Weights of a small mixture-of-experts language model, trained from scratch on English Wikipedia.
Size: 9 layers, width 640, 190M parameters.
Experts: 48 experts in each of 9 layers, 2 picks a token.
Training: a variant of Muon for the experts, 1495M tokens, 11406 steps.
Below are experts of layer 5 (counted from 0) of a mixture-of-experts language model. Rows are named router (the router's row for the expert) and show model dimensions 256-319. Each number is 128 + 24 x the weight over its row's rms, rounded and kept within 0 to 255. Numbers have three digits each.
After each expert's rows: a language model's description of what the expert responds to. This comes from a sample of Wikipedia text that the model never trained on.

# expert 21
router:122140095145133123127148141103154187127138135076130156124132129126156125100118147125123162163111141134110136072137152191128150129151070145148108166157116112131129163144096109083096131167128154
What it handles: Suffix pieces ending a word (raz-or, emboss-ed, Neoclass-ical), later digits in numbers, and building or material nouns like stone, brick, roof.

# expert 12
router:125128103181101109095117111125105109124145100169127150113169122144118122106103136120112154077107093101150151118138125119105071085154091151144125145117100102091110127174169112145119156113148125
What it handles: Country, state and region names and their parts after of or in, such as New York, United States, France, Australia.

# expert 33
router:126136136111121158100088131114142103129133092106123138125149121162134130134129123081146105160149110138120152122142151089127102133100124122138131115156144092157168141104157111134147145163146156
What it handles: Final pieces of surnames and place names, such as -ville, -burg, -son, Gros-z, Malis-se, and whole surnames like Jones, Williams.

# expert 35
router:094117157106158159150096139138156114123145108135144122143119098172126143130105132149141135127112149099106128104124151151144143114139121130131101109117080104121090130110180102099095117134092124
What it handles: Auxiliaries and modals after subjects like there, it, he (had, has, have, would, can), often before been or be.

# expert 6
router:139122123147156135120106143088094165092113124120159152175107110156141103137145123172091094152118144141110102073173137102120120123092137144104108137100122102148131150128120132134091109126150090
What it handles: Digit 0 inside years and money figures like $300,000 or 2016, plus quantity words such as million, total, percent, due.

# expert 5
router:120091119147110097128154108112154114134102183160146172129131164118115137154127140124118107181135163121115164129180152123129128139091141130149126146105156092128162147120093122134123093145093135
What it handles: Non-Latin script bytes, single capitals inside all-caps strings or chemical keys, and stray symbols, such as FLIG-H-T, RICHAR-D, ♀.

# expert 9
router:147160110114110160083135116128150073077172125126157167120129137124125146173104115114139134150122143130120151148083153145117125083098141105076097098156140121161127098090129110134133128081100140
What it handles: Verb and noun stems that take endings like -ing or -ed, often inside a word, such as wh-isk-ey, collect, flow, help-ful.

# expert 0
router:184176159139141105117158157103092100096137117122140160121143103144154125176087147124101109154131154111152110125134087114146152139110148132144119163156123134173116138104124092114121120078128105
What it handles: Middle pieces of proper names and titles after a capital initial, such as O-ber-on, Al-ber-ta, H-anks, D-ill.

# expert 42
router:102131106105095135120127116100139102125097147132109091174111103122146126095172131139154105132130120159077089168095118108087132121166102127122126117139123139144099162163142142155176175158128123
What it handles: The word "as" in credits and "known as" phrases, plus common first names like William, Chris, Mike in lists.

# expert 40
router:127153141126142147122107129129106143156088096147095177121145091114096088088125098132132115146105114179141099126134142139161118130122132135165125145114106146145093149136137139124119107128116087
What it handles: Early or middle pieces of scientific, medical and technical words before suffixes like -ic or -al, such as periton-it-is, methyl, mathemat.

# expert 29
router:104164134118142127152151125159138118143073108127116088089138147066097124139113115158094166124151133107084108163147101115139143174149136127129137117095105173087132129084132124117115154150136083
What it handles: Colons and labels in infobox fields (Father, Coordinates, Preceded by), coordinate marks ′ ″ °, and the line break after a closing paragraph.

# expert 36
router:140128130144153113097157109115141129190109153111126093126113090152116133148130129133127090098137143104139137097109155111108134105122154102109140138096129144110143133090152130111155071143110141
What it handles: Subject pronouns and relatives opening a clause after a comma or conjunction, such as he, she, they, who, later.

# expert 45
router:149156125137141097133094119151142159101137122128167115131141140116119143114158102110121130170113090140142120101140125110143131129128145106135132162120155148087114140120124154106133133108124097
What it handles: Relative and pointing words (that, which, where, this, it) and nouns that follow the or The, such as beginning, completion, influence.

# expert 28
router:082125141105078148161108098097115101139106091092092091153103152117076105117099155125164124106169149166163122098179160141133124165135117117175110126170150125117092130134139155107126096113128136
What it handles: Unit abbreviations after numbers, such as ft, lb, km, kg, and position or status codes in sports roster tables.

# expert 43
router:142099171102149158102154113113119155107154134132131108125158098102090175123088106123119104167125151104145113132179089120162138097134142133163098123103158098127122127139089174112081104126154126
What it handles: Sports terms like Cup, League, Championship, round, season, tournament in match reports and results tables, often after first.

# expert 19
router:138133130177110063083085108093133129114111097126101105175142097118119127131137074165132107133147114095100154094149165100148117172125117163102147127099112102152153100090147139120136105152092132
What it handles: Final pieces of proper and Latin names (-ensis, -idae, -i), place nouns like Avenue, Creek, School, and object pronouns him, them.

# expert 10
router:135152130114116122086160131096117137106118107150096156107108125140116142132142125121152143140121101110084139121121142165089129119169092136151105111132142195124105182125125153187150157096143106
What it handles: Common first names (George, Peter, Jenny) and middle pieces of place names and words, e.g. Vor-arl-berg, Wid-nes, Ill-ust-ration.

# expert 41
router:093101145136162149147144140157088126104137160124140099109174126107130165134102115133141134168103140108158150150113134134147153122148140112126097097137165174133145132123094130115132133137122148
What it handles: Line breaks, section heading marks ==, ===, and opening quotes between paragraphs, lists, infobox lines and navigation boxes.

# expert 44
router:155112107165098116094141177171130171138086134091161138173161130132118114080115175133161101126134105150130100150138064145121119132122101134124140131115153152070164118155153122157155111154128155
What it handles: Plural or generic nouns naming kinds of things or groups, such as album, film, species, members, groups, families.

# expert 17
router:111134137110109146133126103147146123153097120160130150098093128129101152162141126095149096142124126119170155162104150119075097126140171130119119146172120142130137124165112118130157168100122153
What it handles: The first capital letter or piece of a surname right after a first name or initial, such as David R-undblad, Stephen S-ondheim, McC.

# expert 26
router:110170137095117129104111133146165170152157142087127127116132119141094110122111165145119107102189155135117094129149113136120110154127097118164121152113133148099147137144147088103161137164119105
What it handles: Job and role words in person descriptions and name lists, such as politician, footballer, director, professor, and born in parentheses.

# expert 24
router:123106096090117159135138089083086166087119097105145127117130127170150130122114117168139094112107154149160170132116170106139141124105154111099113147147104115146116124147113119143107142124115173
What it handles: Sentence-final periods, closing quotes, line breaks and == section heading markers that end sentences or mark new sections.

# expert 22
router:103097099142086131140163149162148129090093137107090087124116159138147148155155120142129138106153100115091148102123129124169128135113088069094155120080098125123080121164150113121155124140138112
What it handles: Commas and conjunctions such as and, but, although, including that join list items or clauses in running prose.

# expert 8
router:111134111111175089148091118113177107109139120145121127127078147123150114145117104139135114112162143131118157143126124154084166115111122102096118138101107120160146148118157142153111099132078121
What it handles: Prepositions, articles and punctuation inside titles of books, films and songs, often French or German, such as des, de, colon, of.

# expert 20
router:166170174101114171188142119121123118142156146122162139142132134103096106188151124164121085125142168132135158155105177149108145145151134118102103114140094091110154109096138124116137091116150132
What it handles: Forms of be (was, is, been, being) and verbs like became, remained, died, plus suffixes completing passive participles.

# expert 7
router:146125121148124174162160091098154156123128148123169116122156105124092161140151140103158115105093143129152117104099128084129114143110148092089114140094125100101157149153157126151144108110114100
What it handles: Hyphens, dashes, degree signs and commas, chiefly list-item dashes after line breaks in infoboxes, hyphenated compounds (part-time, anti-aircraft), coordinate digits.

# expert 34
router:140137111107132102170077104091163139120148117149107132157156184169140122128155097132136152069149147100080120119116129151153148135136127098067117112116118125154146125149131147112144148126105119
What it handles: Content verbs and their following prepositions in narrative prose, such as wrote, gave, observed, summed up, contains, tells.

# expert 39
router:160123141117133155122144153126126150171123132123166165121160140114113105138114134149153104138151162124121083179129116149150144108128144138136137153101133120128148113150127140119143116167156110
What it handles: Adjectives and quantifiers after a determiner in prose, such as all, strong, important, largest, different, and superlative -est.

# expert 37
router:165142141116098084167153203133148107155154141109136132060149077128138139161135165104107206096102147132150107107127077167122119154103129138128142131164157176133129079139130117110149164131112168
What it handles: Digits after the first one in years and dates, such as 19-6-3, 15-7-0, 1988–8-9, and the word century.

# expert 1
router:138120129114098104118099151095145118135107127116126118167092151142127119098159083140091126129085125088150107140122122162114154176165181116203137144135106136168141129126115112139116132134114111
What it handles: Word pieces inside Spanish, Italian, Slavic and Portuguese names in sports tables and rosters, such as Z-u-ñiga, Lev-ski, Juan, ITA, ARG.

# expert 47
router:086142142148139112118084127134121103163121127126166150120102153098126115113096129142138096146154107085112133099143151115115134143111118149156126136171127134113170135103139152137112121116129108
What it handles: Single letters and odd fragments inside names, chess notation and formulas, species binomials, plus table marks like Yes and ●.

# expert 11
router:091136131087126098146093101107171078113105139093126122120101107132100129126118120142139133177079162115147183101108140164146114153110158102094109116094123110160156104106134117107124137148106098
What it handles: Line breaks ending table rows and list items, especially after numeric or percentage cells; also semicolons, em dashes, TBA.

# expert 18
router:096122144133157105152109123183085121121153163153090112110155149147147106136175114156126111115141137141176144171144129144120107100105129179112148115112116161120143126102122114080130156100158136
What it handles: Lone space token in tables or prose just before a number, date, or score, e.g. after a pipe or "On" before 5 June.

# expert 3
router:175133130110100128152143178118139145092137141099112137116146094150174109139137164142133190085108129122158137104128115143118192155150121146146116122122173124153120094115071104107138151123119175
What it handles: Single digits inside multi-digit numbers in statistics tables and sports records, plus spelled counts such as two, six, twelve.

# expert 25
router:101133149156165107140118136105092105138138107113124094135134105126100108156120113142170110140077143157133093122146095071112104113108164081090118121098167104165128130095122127167152130116126137
What it handles: Table pipes and list dashes at the start of a line, in election results, sports tables and discographies, plus born and titled.

# expert 32
router:154109096108096104162148118096098112123148134133107076116161109137193146132149130154089129100182131128114160121099112154157120130177107133085105160121117104123133081117125146138118122138145125
What it handles: Prepositions after verbs or nouns introducing place, time or role, such as in, of, for, during, after, against.

# expert 4
router:133157166130172155150131119136076103146120127126179126152147086129119110134103143105142113120110145126115166092124166094123116126125141133117110168160087165098127153067154093137147140164118129
What it handles: Closing parentheses ending dates or figures, and word pieces after hyphens in compounds, such as by-election, year-to-year, Trans-Siberian.

# expert 27
router:112109122144136114142117120185145129162136157157141158141115138118129132124146170118083163148164140133157109105085112148120111125129147096137113143149130137114144115112091097107123139126157184
What it handles: Articles and possessive determiners (the, a, his, their) before nouns, plus possessive 's starting a section's first sentence.

# expert 13
router:113097130084110092123172068103133125074107148140107136165161158095109147154138149087162154137150115102097150136158123117151126092064144103102099148137154105138129116129119120131090118151191127
What it handles: First digit of a year or number, often the rank at the start of a table row, such as 1 in 1919 and 2 in 2013.

# expert 31
router:123131137163119150131142104149153110113140109136146139137145131145121092180097114084108153103104112114135115095164133141141142152177129102145108118114141156136101088108112181141128107106115119
What it handles: Fragments like oc in Focus, digits within table scores, and broken UTF-8 byte pieces of CJK characters and coordinates.

# expert 38
router:112158102180145127164146143139111134134135132169139153079093167127131122116120114107138149164130094122168124146111112110105137108117117124130152154199150131095112130158117100156120135110137130
What it handles: First letter or syllable of capitalized proper nouns after "the" or "in", e.g. Am-trak, Den-mark, Pep-siCo, Che-sterville.

# expert 16
router:091084123113142095123118128145156168140114120098124153164149098100146078125107120148137103143110140088123168117116114153161114133109114129127117131112106134120133172104112138101113145144106115
What it handles: Clause-opening words like when, if, those, these, both, each, and the, often in technical or argumentative prose.

# expert 15
router:137105175106151128086131104087163134154132196112145085166104090104133118130122156152117134111105169107138113151127127153170104134105101143174128134110161109116120157140096152109137087155139089
What it handles: Field-label words and suffixes in infoboxes and election tables, such as Party, Votes, Species, Title, and pieces like Manager-ial.

# expert 46
router:133114120135142186117163088143104139110093156124144117171093119151138126155127141082147081102103136144137092153132144133122163131125196115109096131099140119119110144144129112093129100120137113
What it handles: Pipe separators and row dividers in wiki tables, especially sports and election results, plus = in section headings.

# expert 2
router:116071130149142151084123138111120090115124153126102092160089129095128130061183095098096113133116139107120142135132178119088150147099105171087124146113100104190161138136132164138124111108092133
What it handles: Mid-word syllables of transliterated non-English names, mostly Indian, also Arabic, Japanese, Finnish, e.g. Kad-am, Shantak-um-ari, Riddh-ima.

# expert 23
router:137097146118150125114096137110141151139176110116124170157166106135137135116096132151123129129115172169102152137151144114120144101098082100116134115128167076130151150095149152117125174121121143
What it handles: Derivational suffixes and abstract nouns in organization names and headings, such as -ation, -ment, -ological, Development, Research, military.

# expert 30
router:140114177131159118137120078129153085122102101100157123135169075133143126137139125128146080131110157144113144090158175151137100129079131110124122131097128159183120110145177106126122100150126098
What it handles: Opening parentheses or brackets, en dashes and slashes before qualifiers, dates or measurements, e.g. (now..., (35 mi), 1944–2019.

# expert 14
router:148139164124153124146159136149154146137110115136156114146106130166121140127147141164085181143122105155084098136122155128079087139144119165164149113118093090097127102108143124100089093159111133
What it handles: Final digits of years in dates and lifespans, census age wording (of age, older), and the suffix -ic in words like Hispanic, hematopoietic.